Below are experts of layer 7 (counted from 0) of a mixture-of-experts language model. Rows are named router (the router's row for the expert), gate (a neuron's input weights, with its number), up (a neuron's input weights, with its number), down (a neuron's output weights, with its number) and show model dimensions 0-159. Each number is 500 + 25 x the weight over its row's rms, rounded and kept within 0 to 999. Numbers have three digits each.
Before each expert's rows: "gets" lists some tokens that make up at least twice as much of what it gets as of all text. This comes from a sample of Wikipedia text that the model never trained on. Tokens count by the router's weight.

# expert 3
gets: " |", "|", ";", ")", "%", " /"
router:494484502538487513496488496486526521491496472458463502469509482498536478469523479520538484517476491551511510488518481530517512531487484478502539453523493483509519530507509482507465518487539542464462498541516491479502488480500486467503521521481527501488524504497519475511466547488496501482548511496510551522490483480515451530559490480440534519507513467486514526513507532483461486498521522509478479446486485524491561506485471493492534553520475486471480497477506497470559541518455505
gate7:552480492529470519462513465516488512524517453526487516500477530518539557471452442481504458503514494490552486517477498503512519521502506504471521449455500514509543503515511471459484513451475493505500492495477522501498483510518516494529488478510496527509500519474530526500538488497512496515537481499525543476512481515487449518515532484520509503481524493476531573477508495473475540483506527525493533474532524520520523523499485522527485489566502523475513475437475503486497513528480512
up7:466538527540475495484495470476487504507511526460505505513498493515454524520477487479509508545475490516495546477487501467535477475495494493468449516545488514523526511506478543473518504493485537490499497482481492523507482450548505512443504524505520519490503508472473463524486484540490474488520489534503516457531488515462457479501513472530515477476541511502491511520581492508468483492514502474527451523506520469489475518481503484506532479499477495542473438488471478482509508469439504
down7:487523499525529543503507476451485495513460496435507553473483505537482481500502530464495514516473505506496494519532500489487496489498520505506495459486524497523489487485491539481505488507507503531475521494498519466483496533519476521527483475522509489532488482504511529544506485499510482501455531495471483452444517503483483491493473508486533482557515494450482523545515471509483500488525538517495514529505523557487491459583550538551486525487511511460488466518475468523496457523504491
gate8:522485489497513458470494486460512502512474472489504481573499488474479515538506471488517502509494511490537527468507501467491479501462483455524465514522489461479469511473498483475460449478521461486520555493475493541484474492524505490501535506560479535485466542488533507476493488519521496519510534502493468518519531535509523494480485526527511499491515518496459528510540467500496503463486525504524483496502487471499514497486498447481460459531498497433498518500528544526476446512502460
up8:499440473519492519494531508508473510509492487507503496480463509532527460498501522454475457495511481484496474536495520459523541450504519523485500548489538498490526470497561480469467486482508509507470467480501516502562493466471469499510459505457466481478509461538456489516498475499505506473511518462493578503533503457495534514529471506488532487503505531478482535474493534482520505485507518488511526529498527531549501499486523486484496505499524493527492495479511450503466488485490453
down8:467488526529534488462492496542477466497479505495481478505488512528498499486517500487501496493501519508487489483454510537533501506445518491501503530520483490513510488538479476487504510508491481501483489547508469485520500526518528502510517506475528455487521492528495512511504515545518465499456524441448555497502471495479549551484481502530476516452524505519457419456484550508524473457522491527531549491510473494462524510511491487479496531497486510522517512530540503474474451530514497
gate9:481511536540482484506525508540477511503550454536495456534474520485468514513468523486545489498507520570563456478519489501469505480484529510530494504503530491521529496498510501560500519508494534483536494500483488450482502521490483471510505527496513443500506483484539529536481523496458511495514454469510473504514504471499527557497502488502541530452499478508527516505478513543539499475503522453540512483503509490530503476518465477501512457485469532516490488478518509497533515504486486
up9:475489502495474548529487480527479528482544500549477466496512484499484494539473508519545492518491513465513449489484484485472533532488464519514525471491524475517448486477468483515482524494497511465460463474498453470526514497413485457465487498485525484544498505475529517485517483497483519470547442516467486504501545461483508541498489486503494509485521501518513477528501497516496480495483510493519515482535519475516524483558488501515535498519516534488488502466521550486531530506481488
down9:537440495460486469468529496491502473484535463470499484519522484495501480464535512500474498513478524494500568459507523512499512470524510490471500523530515528513531480524489449538478527485484492506513495466488547519522471493459534506532449495499503456536460505504553521531541509503470510486509498455455515479495487498488513499531498538460478472444486480494479515470483552480490517520492497507514480490494525482518495542484447465509522487477456500508507523527497533474500501488521494
gate10:501499473517528501517449543496517504497462498511526511495545452524516537508492534532515513559513511493485480473490499513488543447503554522537546501491492503512514489519480501502523523509520494477467482510516522511475490474476476547497490472461513486499487518537441489486501528523490482503529469518506495484480512512519445491514550477474534482502526521512480556488501504517519509462497478502476458464492450466469473479490497457479481504485526501497501461430463523488502464526525507
up10:534499516484479502519472515470497523498476506499455523502482554524523495490555486475486493500514505504538488508471536465532454468491562474566509525454497472496483512513527479505521493510505535472520484463483487489474494518500515461501498487450484518502469534493534518489474459483494499492489508489518535484511494486487532519520503474504460476512521529459556489515515528517482531509482519505435509538526499501509448542476519493511513479541505479542498514490500479482474565456503484
down10:434522505516503464524543537504480514555492554535516471502547496489504568530468495464481484481490482525487494546457477516465523553474497517515472496498539505479513457526468479499488483512487511479487474491469514508522485540469478485472514518456497462501476512467485472485468508497559477495501493464474465494508522532468498501495500481493490485512478524511476513499521500530562483482502544477481472515505503508486490481475523463481526526520511530540499487515502484471452504510506480
gate11:517470520480486534473478469515491498530502507511514545485515512454500509474521460484519511562512486525489491537535461467516501462502493549533490488525542527497510516523483507479485556515477516498480471478539515499485515488506505489545472534501517453476519485491445537510550498509544512522477488499487497451497483516506487517468475506465491530522489515532506510498466512534461506509546490509501517477493481532484456460493553524524482537492517533463503487517537524478506511490439515
up11:486510506483534505516519476501549493509463527526515507540520504494464501545545535495506510544475503476497555474487550513512489466501496501516493482521480526467563496516485468498570537501502525488511473487521476460476500497553498503544473485520515495508503486484502500489549531519510503511556526527484519426519494507516526484513513521493498487540443512497522473529488517519520478472504534485512438498502522497505481468520519535501460504482464493486458507517487487499459524498478499
down11:516475507516480580494534490484440497552541478522505499463559491508486490496504503505518490497487556499499488516521502456519497492481509491486529554493498488458515470505486506475475511550434515470544505498478496483487523480514483500536482552501532512483507514474468505498533482505529484531494439474525479457508525483538495520475463487465504495465500484505481500505478503516518494522501510499525520496509532480488469549518494507467525470514533536539526463509538500514519522496538507
gate12:544515503508494497473475537490505478490488539492513467499496501482496510495513479525467474433498497513484497529490494469497530520492518499564468508472492485481480492514505510460473506490567471483506521479474499544487479451464543440515549545529454532496510515497521551512494532479504494515471491483523504517464512510509473492502504549495440495522521447508477504480545561503527519545523504510477467484506472504495491467486483491507477469513488513492492537489534489496496506479508460
up12:536516517498472485473461518486501462527469525465521459506481507485494492492469492511485479455462533576484537553510478498486524503518492504534477558465503498494482511494551458506473516486549460476486527531470495480466503492537548450500556505501444498482511474515500532527540500513520500532465529484500502502506491500518509529487498563458478485537489490508520524479520515527515499518526504533466520511524497481520497484498487503503461490517524521473530527509510498492484495486476471
down12:524532498505461472540491509514468516495527513462542531508486477512501517528525497497504474486480531541461501534560460503455484503524503454508458498500466470473496453512491525499520499511551521479504514520539534495534508500472496494493561541530509483481486484520498505486510487542517528507446441507522508488483522476515500494509494480488498488505510508482490419489489515512473508515451519450487480504524489512472458506533513495486506526498512526457528476510515482508521531453469469
gate13:476509484491441456487522511532512523518498503474497484526498517485489495512492488487461451496527508524493507453502547491500494496484489525460511532492492567501484514518487517451511511491524521496500491502480552482470527497520489478519511484454505505502504531495448520480490516476517515496540522505508475516493481488495515532527498513516460530512515548478461517519482528506422507514449459461473507503476516520455473485511447508499524511496478518530493508521478470522549482581486486
up13:500520468481489454492488541481514514473513542525511493463501502521509490488544471488514540473521489440472482477510484514534500501473488490547454520530500526509548479497504509463506514441503492555514494503455516519491523504473492490495514490489482515479472498457539490465500480501534542485511447547536541482484535497485476522483516503495540519469483518509552529515497545474471511524511486519497502455471524492460507503527497504495550523475504489456547499480479499486528490533500477
down13:511460483488480509523524495514541504457511487486486465512514485543553462515489471534486476517483489532487495497462518473504493522528491511502488527570472497497572552529488483487473536500497474510497513441498524465467488508504489466483511524486558477471494526515503520488528526482498498504489508494527507474452545478481492547479490543506486541559511472482492499526538475518516501493502521474477488450520533523485501494501465485512504477534511521495533488498561479521510470504479500

# expert 2
gets: "0", "9", "8", "5", "7", "6"
router:507487467548497496495497468520455506500510505524525492457477494504506485488485480474472477474528429499487482522512513499502530487529501512440487535497509534471501495511486507465525490462494515542524467489434548527509478500502512523532490466491517502490490513476498523458453474495475507478481516481506510482480514476483557535536500516520476476494528460501506497498530517507516511470449511473528545491509528504536449517486441512507518488442505476532496492474555491501457478483485497
gate10:450498499526496477457496479453537478508557534511472472508506482480467493455487478494518522477479508536482475499489508496481497511514487515518511485490512478502492523513479484484479514492523506505481508506494484518500540532491540502518492525529477507539475492511499462460502538457491496493524446480492474491502478478512579513500499505478488463456482502560471452511476516455547497526484482490479506521499437509520492460516477545450482499529480470479477484488540547461478526483489504
up10:496502495531516495504537471492500504512523497468513495527484498477530483492475498514478497452475500496477511502506530497494467462540550494519473503492491509510455523500519485502524479480484575518536520552489507515463542505491487489485479518538519505484478491501505466480551497411509511498506516522493476505476443549517508507454507475526520512470507519497512557498475549499519473471514509449514492526506472510522485511532486521462455521471499484492479460505535560510480498512480476
down10:503471524457495555495518509499492502452481480570498514514505507537519522561508488505483488529489491536496508510470464519483500526462467485502498496503456545542475474532492468507519449490487494495477515494543470529504560535482470523501515500508487518504461481509516506525492468497467535549507555501528503501512499484551528496526478511490500517479472510495530503501510486483510461563479485501541490450526481498472511503492494470531513470477522499483490449498523476501494496480459464
gate11:480524509534546448484501495492463496491502482482509487484530502512508466481556512473502544468501547546467521534511464516473469507482477483473546562482515512508534495510498500494491480499453475505486525520521476491502476514509517525516506466498499501496495478504463470538489516533549511502459479506487496491505526504521495458535514495478453500514504510483519476507516545488533530467488532519567511503510527507535536521458497484554470517514471519477493510505513500501451454548519526
up11:537494492503467518489507508489545479498493489523500544525517477540511500505427479508491507511510528511528486476495465476492527505541491541518473477551492520500499501490468492550498526551489474494528458468493525469490498520502435463462490542510506517476496504505452482444502538505480508497491487527534500480473546511552511470502458461504482511503497504531493528566510466509501456507532491479467512522514461474483487490498481511479515479501526468530530529471492468511490485530501497
down11:503491490509516500484508455505524512475522509495465451475483515543488518530542506469523472475518528479514491548511452501492477482483502532490496494497536495474493456480527524485489449532492547525510538465470509503495491481461485488529469510513517520510478504523479535471482493525474489473471489503534455521511483545457538483517526491518456457504536494471511546475461522478480496509531494477454468490468515513466506538507458526515522486506478515530511499509526485574527513522497488
gate12:444556517468565484466529476517520504538502530474549508497511463523487490444481513502519519506540510547519496520462477546538463487472501529479476546540512473494466499539498510536492455548505496479463489518509500502518558475506516485514489515468511495513516519459499516516502550492508511483475496539534507520486527497562480506497511524515505530513498474513502534503513485477560470493493512476500493523480473528492479513523514518475507507505511507501466478470478482490489487486497458
up12:537479480549457524495490539483469483547466495490480509502475521519543515500507521484489495518459487497509469524509540520473496480510467493520500498486489481454485491520537532477469479462496540535497482484524500543463529503481488462443524513518450492470446466483527495495518485500485480510529520490484545460474508549528498491520512517474534509488507491475527513498497483467451522546500491553479472482546516485510508505481549481486509521472482501472497510553521498508526513495461490
down12:515520485546481514507524458548500467501521523484452491516500518501482515529470486486482474454509506469503475457500522529527504474475528488511516498530515528484466467482463533504537497491453529491497515528526537523491514494488514462519508508512508457462479493472479488529499521532513481530460495477529489513501500525499479474475549503489517498487469472472470483509466464551534506542495465538477454517517480502484519519543461509530503491498482534508460555528528534559525501489498507
gate13:443497487485494484523475507506483495484488513491505511476520494462508516469469493561480531469471477442519453511509520535484523501501502492467487515489546511456542472471488474502520527477512484514494495457513499493452493471492466493501490485490483529508474493519507489484534462496458469505500467483481557550502515529547483536493512511514496480472490494501471529521508509484483516496479485469522521488482506463468528519474543483507452515495515478460500478474507535441474465486436457
up13:465488495492549524487516500541524509475519493445502487451494466452507499454444524548516478489533512524492500459492508550502512494525501488507500483530514516531498464482490494553510502500514503538500531505515475516537509472516495502487531474513517516529460531497497538515461485493464464498475490514568555474516506497436480517487509517530532498501475498484542488474507515466498489491520443510468433505479456529504494491486489517509491489501515497488494514520500476521548512510470487
down13:445519478494493498533510477511555502517477537519457516500474491515451503479447526473485524497486485477551467508530473520472523485471503517467503497509490482474529500507489568474504502446482535502484499476479511463488485455473516497503512513548456460491509471501549538520513499510533488542494482508507513462526498498558511516485490521536481489495470508497512484521478511515521503477474512500504484518520472503463526511519469511529461467533543494483453462510472530494533499540483486
gate14:513512483497474539514535483478470534554510538525541490471529492516499509451491520474524491498536468483533542498508521501504523456524505533508532501485501520528496477509478485475531504507501505511485518480462489561527486486536478452488481480520506524515525520493451526508530491513453459504470461489477481531448481526524553465454505521519464513505474510504495521470485530513491498470490517483507541524489554500485498483513490497482468543483520485507487479527473549498472499454477479
up14:527482511478505458503504467479501458498482483486445491524490478494499503524518498560519534519501513499498534485495496510525482558519477474500503473481527470521487485523499464513540501521482502516521496503571551510511482501511491511505546491483491490446531515562526505438505487479538560513514521480503498474511521478438484522534528466486519506483503480501448504460491483511561436502493514509494472488507448514527504508478505491475508500511521521481482513518490484483520519534490524
down14:475492493524497508527544509527504506535494544517497458521472493532492514508520499501489501525477529514473521484461505489537496500481562529537512512519505451467481490528520517514526534488523484537546541481524506475536495526505489462521523504519503484488463530502474510536496492467483466533472484526504499532503484501536480521452516563484492520495484476452556488508458519494538506466498526501444500475499503521457507472534537484523486467515493453497481525530483466501510533486471479
gate15:485475461539474493535469482454517489455484547507482524529514510509473540461510502508508498505498467503466520527508479546520490501521519496455493463468465511449496479466536494474495506517536524504549505488497543490531535539525538477489533474562457508510497467494515537501500506509504484481489530554524489512527464487510536481562521542515468498519519466494498522485513488489553494527453474505520489496509498523479500513462487513482479504517527503487499539498470505526518489517475513
up15:524462476495512520500534469466493507511489498504498504490475480491491478497478508475493468538509447495543543519494504472492486486437503501519548517483498444470480529499488521508435534498474498480496533511483526490461472504514558497519529504433512508474479491499459507508487501505466517459460484484497503473538473501512516515453479524494522515497438490475472541532507523575510517478496524570492509505506484482495482507506528467495479507519486465502494481481496522485537504476510474
down15:508506501507487494487542509511501503501483487526528491544469478504488523438501494520489508523536485516545430512497531497527512479515472509534486505456538467510520457498503462506475489522526509494449520475482479480541509550504513499529543504513513534492511545528492511491504442511500495509561489469462475505489456500471506480524493569478518504521469517462536504498498501508519492501515534514492511485504528463453512546493515529534484476526534509511523501536494440522504491511478478
gate16:477499557507484502503518497486472503503534480502483471558465519469485509470509485468509468502524507503494469455445480446507498508476559490496508482500526513541511492522561541519461507536484489539496475546530508496492475547490521482494471511516494512495524525479479504501496494492511515496525479503559493536509487483558524538510526482494462456498457458496499504503498501473529539485511473511496477493526493540496478476480476512464550528478491525486514496461442497465500514519510516
up16:512532494499505509509505524500512540477504524495508529492484508506508520523479488480503529506531488543511506484486532557490508533517522471548474530463487531509525543536473520496573473485490463471495565469506492510488484473551498494505501453473472469476491518495540509534505521453538487523489499511474512522512483506497515481482488502538497557542454546502504511469516496552514466546451487483527501544500494483506528478475525487497511505513486504513510524534521484488516497445468481
down16:501543512555487525472503461495532518501515508465507463506483557492498511538497493480514552471464502481513512535512491499488522491500482459526545555523490577484513501501531515509512510533503504527485519477505498500487481516498499553523477554498472452475492549489480514510508489520490508477514506509485484512496466517462516510474542508461455495509469490511504497514528477524491474518522517529497516474526508502541451508464501471498480531515490528487511503562511546539547476472510516

# expert 4
gets: " ", "\n", "1", " (", "2", "–"
router:480487502499523505501487561492505526533511503534510457525511486525512496519500484484476533538470516470516531474522478522469476476492488518518546535506478551534503493471515485486500538482498460511511507490549508504519497529474523547466510494525540490544493494521524493521469490550512510523550502498473503542520492539508457512512516521493502532478490516458485485498505505488499486557515477507506513519499551467491523524480508483491410481501493514472538531528513461497509510475529441
gate10:479501501496515504492441510513512511489498567452511488491500494494466524474500508561535508484510546526529511487485508547471469487521500477459523545484488528533472545535504486516551545485514500495498494485523510517513554459466497483488472500511463485509485471501483580475484488446521505513485512523517466525450451482450485508496494503519511491472524499498461504495535514509554479499469480479527528528496534498492528487519486507497497493462531479511520503525515505500516491502537502
up10:477448506507504535455494516485488536513490514460490504495521536543519513506513475486484476575519511452505489518503500529477533476515541489506493504486485530486454509459518528481500529447496508534473569541482495543535516505509469527496493507482524497508503532499536468519501546477487472506484514480506515516499528482495498488461502491461502515517552474509508545527481516516485511504591489465480488501525507516494488486514452512533485469500486521482512506521465541479500524483484503
down10:533502522468426474521523519442486494514474502513473501523528522482513503481503569536540483526496544466490479489545492524539547499467505470489524517541522550480500502538494480508479459488511479511528482485447527506491527465448500449480523452452506480494510510452499516506487496511500495525532468507511497477538490527495500493517484502525525526514510509489469457488501453479509518475474516517497547500469501524483512489491491523498532529494518492499516516489499462517485463521506478
gate11:465467514498509490513462484477557531515514513502464535504502495498528499487525464492496548508519469458502514507494464490520474514511474531459521529526490476462485477481499516542530526510512504481506466474531445545490538508487504512498509516483482504499528496476550518487519491543483486512527499551534500506510480472464481491491490528532472523477532494523507528482490538510495499463520506478520544495482520491439548500497536553441518462459498512481501483511485500506537521554526482
up11:468534498510483480505524506463521549517463477524473534492451492511473534481494512504512511513486521513508523470497477492458546488495510489453509490498506466509523459515477531503535501486477463502519519471499492511473470535471490547474472485500477536493495494533501546495497506516462512539584477503511477458485447497507521537493492504490518483519489482489467507477499482531503499571511570500508525499479548517512474494472484521482500508505486519452502475503489485465495498540474454
down11:507512507525497497489512499492492475478486470513511475485528483548538455525496468498493526492478499459433516546497519467506508531505498490471511555506475478513488498484505497490521518470530484527499514489491543498543490542513547566485484502474523494517492494492508542513449557486493472503502478467498502471497500487496503535505479509484497477482518461543475528495530512517502545503440524526479514463481490490463553527509518478513494487554478447536521557497476473494479520481506502
gate12:478509528524464509521530468490536488538475451519523499471492459538493489533505502476526493508459513484459463482508481482511511501524522514519506425516481512511422497479500495475523494511533470548482517535530503484510486460496500485447457479449517490531529511495508513492511499534495521471501495509481488497478465521500472511518527536494499488449493497486473490539526513539520516505479530498505464494481511472483530566485458538491504542506527503510457482526500518484518514509487542
up12:494507473466499514461497489525461536539502488546506484460515527509520481511503502501530500527545450465536505511468507547461563505535451503528464526515500443494545495520495529485532520490493491526523536515507489482539522505482509483523526488504501508476479512488484541499522485436449490513508535498502523533505485492455507503510490506492517554461480456496509488513475527524496494539486457505485486538531519511534475462479522474497500480486493558497516517487488478528481517517502516
down12:474498502495494474480502505550469507542451479504497535488505490502446489486492490491492478497460514485508475488515548492478520482564499517480502488506490489510508474495481500544454521525567547498529476517503505532497525531526541488482493561462486498477537495477485508473492539507480480479500503476469518516470532499528505467461520479494509524540478527460499465456508511528509505454492502514536469496505539531495499515503515482478495482486536515483433478489514514435469493481467500
gate13:510516521501510481503486491492488513497507502509475491450484542485496518514512451535500474505500471484466471482479462490539518476490501476496495502491437521502517493490471441517528523492492488519505488523537446445485517516500514534473565484480486467499498490528499518476487506497557569472468524516513453498490545481506467508511512495512527520497474520478516500540489535523462504462501526494515476496507484523466527503517518479496480460515500482466463505522525467523511487554560456
up13:473503489491510473523472494495496488497491482526506454459501520519488504521464508503504520500494518454502521465490530479481504477506457472496496499476507515519557480469462476513522479467546483531505466478536487548549559565539444420501484475463478474549497489540506493512495509501501552515541476519477507505493493486481492466521506495480500457482475496520544521504507526475511478463467452518492520462501492495475478543487515498490482505539500509505497500517497498487468485519518518
down13:469531487483476513477457500449528498472487482462552519513485485502513459519528502523500524483526501536501499496482477555518488513521559488485516520484482480532503503497463432490527544472532512486521519516496468478472476486467503485507520515485535494512485530524503507494437523498463556512523497498550519482535488488508539510512498563528470496488522480530473488491518421514521512532503503518511491501482492476473516513476513530509504469472507507465490502472511512537472523501526532
gate14:476533460473526523544538461538486565489511512472493528540523484557499494505474465473505475530472489472477506526459508469478497504467522489521542513460521487527488545483458497524496521524508494489482493479495496529505516500492512475516507497515511514545507541477493523509514459527513460525481469500468502546458506503476473505501477485481513484464516502482461467550488517491519451524469511467550482461468520519509471502487495509499479501472513490520507488476482504496448487469542464
up14:494478490540525512542516456530488536479501503522463542518548503531555515464493445487487519505518472471503490508502491531489522502476507538506504505536497498515513499471485495459462485516509532472490441518524523471524483468494483518530523454467506520537488524493513533508493462512541522483521475554496492542492494530454489503524462495497509487528488479493496478464518523511530516510503470523467484473491480542513509477508466520527528521526542518442481446492509484481500462491485524
down14:489488517506492503504489560485479520556497476492545546481479497524505530503557494492535509493501490520569505490494491486543467530540527498523513505549481517540463525501495462499505528461515493491490464510495493497536508508504520490492503474541496472474487517550448490497505483504478513477549558450523486491540502484516492503479499486510517504500494508502555461492510486502516486500532481529517555510494458496506538485445537501475531513492490499532476465494499496445512489505456512
gate15:516513487459516498533478534463497470524488472534523477479541490520484505462535517542496504460495481490496492450481506492465502480514505515478498484489523528549509453483512536518536521468474485511488482519579472489467522483509463493522506469516490481533465482502489485489515464537486460469533483495503493505505484504471440510457483456494498456483511475506451538483495464476497518530478499484528498454482475498513485478525476515543511463487499515500526444511533474505494495515542502
up15:466474468578453506483481537522502518498526488515484573487478486480514533492514552505506504470492489508480495493525478510476567484495498530518506471496486497519491488488469511482483464501506466505485503478511495486511491499532487492462445552503448491512508535545488506515478522506484452534514535493530502505526517495515502476493463497499509493518465524505460485474510502499476471514524506482476497499481490516498486454497495498529536511453538535555487534495534517551461509507460458
down15:538506521443531483521543479494463539460483488503478501492466519477519473494502489498496521557464533487535490531470453534498481524480503466530444522500492476536524504493511530503494497493506501500487459510467489539495511488425493456511519482504534512534519475494509510507534511495517500487526475492517519488467485478480506480486449467471458476496510512515506510499471496512496560502477479493532492511529481517513498512512547507517523517497500471441505473513480504498568497556477527
gate16:488547504513483460489498481475523522507473524528461454462535505518488503510467476547487464541525505485515519451470473472522498480533491516494504494543494517489519497496445540420522510487495467506527529492501484507486469508477506493459512508487553502524489469471493539486523497529529490469506478542501453522467552491485494517473484495515493476508548521518488511508556496508471537479465506481514517493489539491502457513553467496489523500531485477528515473522504508511496495471528496
up16:547479517498515528521534543499478524482488489502507538499471489441478476519542530475503504471463524482459498524498507536514527536496476465513520474451500485510466518541522441541472497538529493489474457514487472495463527496481486486532513500490457498476484532513496457524474496525507523536516478470465522490534501487471487480510504527486490536488466457505530497457476466491497433520513492507520475498512445485479476513459488508487500470454489501475498521494519479494468508501485527
down16:476525505549467475468476458543492488498537547496465480477500521524499530458519449522527508534517533508503475467508509460512508476501535505499536475476524481492495471522465532526521457521489502496539513492496513416507482513455499478500512481474510490507515478484489505538460530493519447493500495501503527439504514461461524469490545535500508507569536467518525520506500475489502527496482481469500460515485500487501501504506463524541516492521526486526493473500495496499470504498507467

# expert 0
gets: " the", ",", " and", " of", ".", " in"
router:518512507505473507508529480468508450493497487516501518489489518518474578492493545515505461556498559490489521517468510480513464502523507533497493524502539485508488493475486505516513494561486482469529520523462468504492543449485479477504479532503447505452514505504469499514564528517523510501463484529525469486500532488508541456449491486490484507523498493515509518522523512496514494506515503502477534561478453490500476507523491478502467510490510494504512440464450505515491467502488521
gate7:486494508548487484512478483501560483508510501511536504523508476495503514547481542503496496483501510522483510496506514482498446521482497478495493509483503447514527506476497511499547457541516507538479543505500469467516496455539461518502479523482477464555480491499524533500478505545469531495477497508440480513532537536497502496509525481466520506541524486540524505486495507509513478533455498485509466528487501521490491531477466503503526465541566511519531478491562507503475499532518452
up7:464508488491473485492539490544451526485527469514443492488505532516525507478509486506465466501488498505543487541504450544499510464525511539477505510518487533441499498527512499488466525455492517484491429492469516530500543503454547465554503467515505535478480527500536511462508514508508480495491486497529483472480447481477502495523445463521483488462505515496499479509507500453513517474489484504526500503509493506512495478527532522480484515456454488521492477490474492492512533471490510
down7:535511523519504506498504470478546512479435517537504512518470486521534481500504523461507535483565485447506493529503551512546510520487508484470518530460479442522471518498514470474511542503494546521475517524484509479496506478503518517494516510468503424529489505537493482523489510472463465492522513519496496484517504496512490448449509454536465503515458497493496494515538494463472524479500507482486558520501482498527462480523493490510486521482512518509499506499532494506487441487484492
gate8:520523517512448494514523508532539509501483465512472501510472474505495479482531484495506549504498501442485518503484497484508487533496498513495486490498476530540466497483465469495504511517517483487501519508539506488516497542486562459496491484501550478492513499535517521441563471461498500525463501475507529500545537506498547512486552495508471521526489481524466485503513527510474456488508508470466536515492509485490482527515446502519505445549507547480482504463517460497477489485519451
up8:534524487523505507475502544457484514542512481515490530494527527486498538492530494507472429532468500502510486524503542502489518484493535508479490505478482494473574470489508475472458446481519501495446442477470469544445480435526515498532499476479484542508488487488459513511505539494514492497515485506537490533478530495464492501479458483486486487472538506490489509506492540493505502519508489524483509478537512498492515486500491481481475494491561504455482491493534544515512508517518504
down8:469489493440469505500490524544491484509435534423494441489492479487457476497520554469519518514514507498464530483478494507498508480485515493527494496478514547515516509496495524541497532478510522513503465533541504489506534492505504524511527505519529500504547502457479495466461472524523527503465565509524505479490468511468492519453525537512491491498476503480469511482499490472465494520503494482465478483498489506439498484533490549488535499527474498506482509476465473525517533482510491
gate9:473580534514502467493496454541457481505497518525557499478486493491504474520488466478481500506509462496506536459451485529540510451479493514521493477508513514507531526453539514494514493486514484510477517523501531534507534535539528468491494516469461505483460503491498484536492504474499515533487492474545500488492442519541496523513491512502483491453507490470508488452477480500462495505549496461491535512489489483504465508491514476503534448506512536479506493547519487485461513473490493
up9:503549466500487474529538503482471480503490502516523510481507529461475468535541505507519544526529512453466508489480481514495543553486497537550521497477476512521536468477544489494503479526551533462476475531507464479508482502486488532502493507487517486471516486508475494515545495503481484468485459565541515480484489500503500466461512524483492509503486500447522488472511478478503506497484512488498480531505514493486529485507467513556449514503533551514494489478508557522531533509507528
down9:540464469468472508538493554471503474516496482507517515497493478514513519499492514551514487522517568481501527490533502485520449499462476544544517515502503522491475515505499489514511517555494458486540509487488505491515483463494497521500483520555518488488506532529458507484527485470511486488518494504550519522482508480501524479507477476495523522469495534490447530508570485493530531545507501521492528516546501531472498509533556464545481519492499475502492509457452513528495507506516510
gate10:480489454509511501492521471509461492467500478542483499526471505471514545510521542496484481576527551462498566490510536522507496502507503510529482495513512532501559519520522533517508480486477502489493501494494486498490522511528489470484511486509501552456519494522546487509510488530461508474505480509425465463527481505497505468481485544465500506491470503487513452461525512509489485506496480489512515508532466471465524460459484490533529485487490491436476502521493528493521467522511510
up10:522507485489490492497479491504535473468482457532461502502525488495470492522482505492476510507499519528477477510531514475517492504513476505516502438523536496468511492529472514540476551488487484455520493457492452508476505481523512529488485452569502493518488479488538519518468515493508516458513529514482473482510481505495562500503483520485532506471472531519499521470484491506517510490511510445502528507482469450477469509494555508527495521458541474474422471531523492476501489464465488
down10:485485488492462493493497488504543490535494482457515513481472474460516531517497484518478520538508515497532514495492480490518471469503500484486511550489460505465548502489488524491503501476505519557523450504468523505498510538560501484442473490483513506482521515503462490504495496521520511519497525511487480475511528471466509498519522494507493501536507500490491498553542477502550508490521501519558542489481525465487556498505497472533479526484518553477543492478530470531546450524521445
gate11:476525478515494458509557520535507476486509475461453512476491505461477495544508525483505504507495547492514472556423524490448490501477482538487531525506531475458512465479516496505501492521505512475495529489533473550487506522497494487514508503546518503511492518504537557478485546522487499499516468505465480509510472479551507516453469500494494515524527491522536490485538526493462526519476495490547468485491562531475491510515502490475494514506525493494453506524513492488507489512531471
up11:492473461505506482475509512478491518476500509483495542489491520542497507535481522457477496491515504482555498489472498491496510478466524519529520490510489561489493497489511504530447446488482501516446479517473503490498524541446496537471488523521471433528503496516555465495520503538510509518491496492502522486530506495502509553524500501522494548532502527497535458504526496485487513474455487492568491485508520517469477499505545500491463517499498484490496520474495515488533573544466514
down11:508497451496507510470523481498504505547473504531512503496570490490520519475520502501527477509508505516472496513505451519485489494493531474487486502495506446531483491507458452471516501540486510509508541496525510464545513467548499480528494512491534514513483533480487474528495519505525504531473486501513453555477503501514489485496529525472478488462485509502501502485476513527512502512519554521482500536481488493481512481538488523505570464481504461511492423542507471474474456436509491
gate12:506488470527483483526496463485506516491549497460512512477507525478486490523494505458506449526480521511475530517484506506541490502537520473482492507507511484504485490509508484505512521503408485513468465499449498464481501512533467490474482549503478503503478533476466492512584498546520510501506508506492539530490478539503492521514497507482530481491506482518464495472479504455542465530478472499549483510512498487557495514499478489513468431490523509499530525534480518481534502473470524
up12:523503512504518457470441553530503503500479491500484467519513556504487484521481528510489515513523514512458477480494512521469567495469527493445446495504483487507473537507504534493491484445520523517475494517492531490509511516530555467472516484501499493492475488500497513472541491486532518475492492493502485477513477505505440462501551494494479502500508506490533462524539490556486488458527510522514516514475512514503526522450494493463508486510521507496435525466492481518525484551512464
down12:471510466522508502451497496469536518532501487507495482510474474493505467541512476523487490476498470492506499495492506557536391481517463496521505476503497524471487510489499487469474466503475500510474491513515525462485496534535496529499517494531507515505502535550463494552479552530483482499534489516563514537506507485526528482528513474471467481531512516515530510488503513492491482525516470527499502485518522487513492428503473506535513480491512520543502477544511495467470477495466480
gate13:516487522502470482512502502506533513503500528513505502476496500452514494501476457527507485505476504515484466514510508441467495508505481508485504520476560510541480495500535495519490495464487473506478524532483501485447527461529496511533525459498489498511496486509474485479508486495532514472459504473504503490488474474484517469497436502524466486514489471491560508448504527503504472439514461474491526513461570526566481469502505525481491527503504513514482531535500510515541547512447539
up13:455496526487457494508487508504528512487533443501515479500500459503511528493448487497533488485501503467489489455477522503517507466496474490495518502493513453517499516505519517466482495494491497517454513489479486514502494488489444523512515494495457519549533503547531521510496493542516478493505524494516509560527455467485507480512525534495517526523511539486528497524499457472469491469502508518485532549484528538559528462539528483510493507462489513500475555519474483471511541511559466
down13:513537490523500497471484519530503512494526508470520507513508530510501486521537545536512470473523554526465510429491475490527509529476506534510479536503522549523493476513500471502508572541467490497513538479523502538432471500484526479505491526510480462476519493508513448513571541504478513511508540491468533452516487485470504485478493505464527512458505520492462479526495485518501461483511461496469493512516531495489487515497515479508481491491486485499493492519506499494509554497545518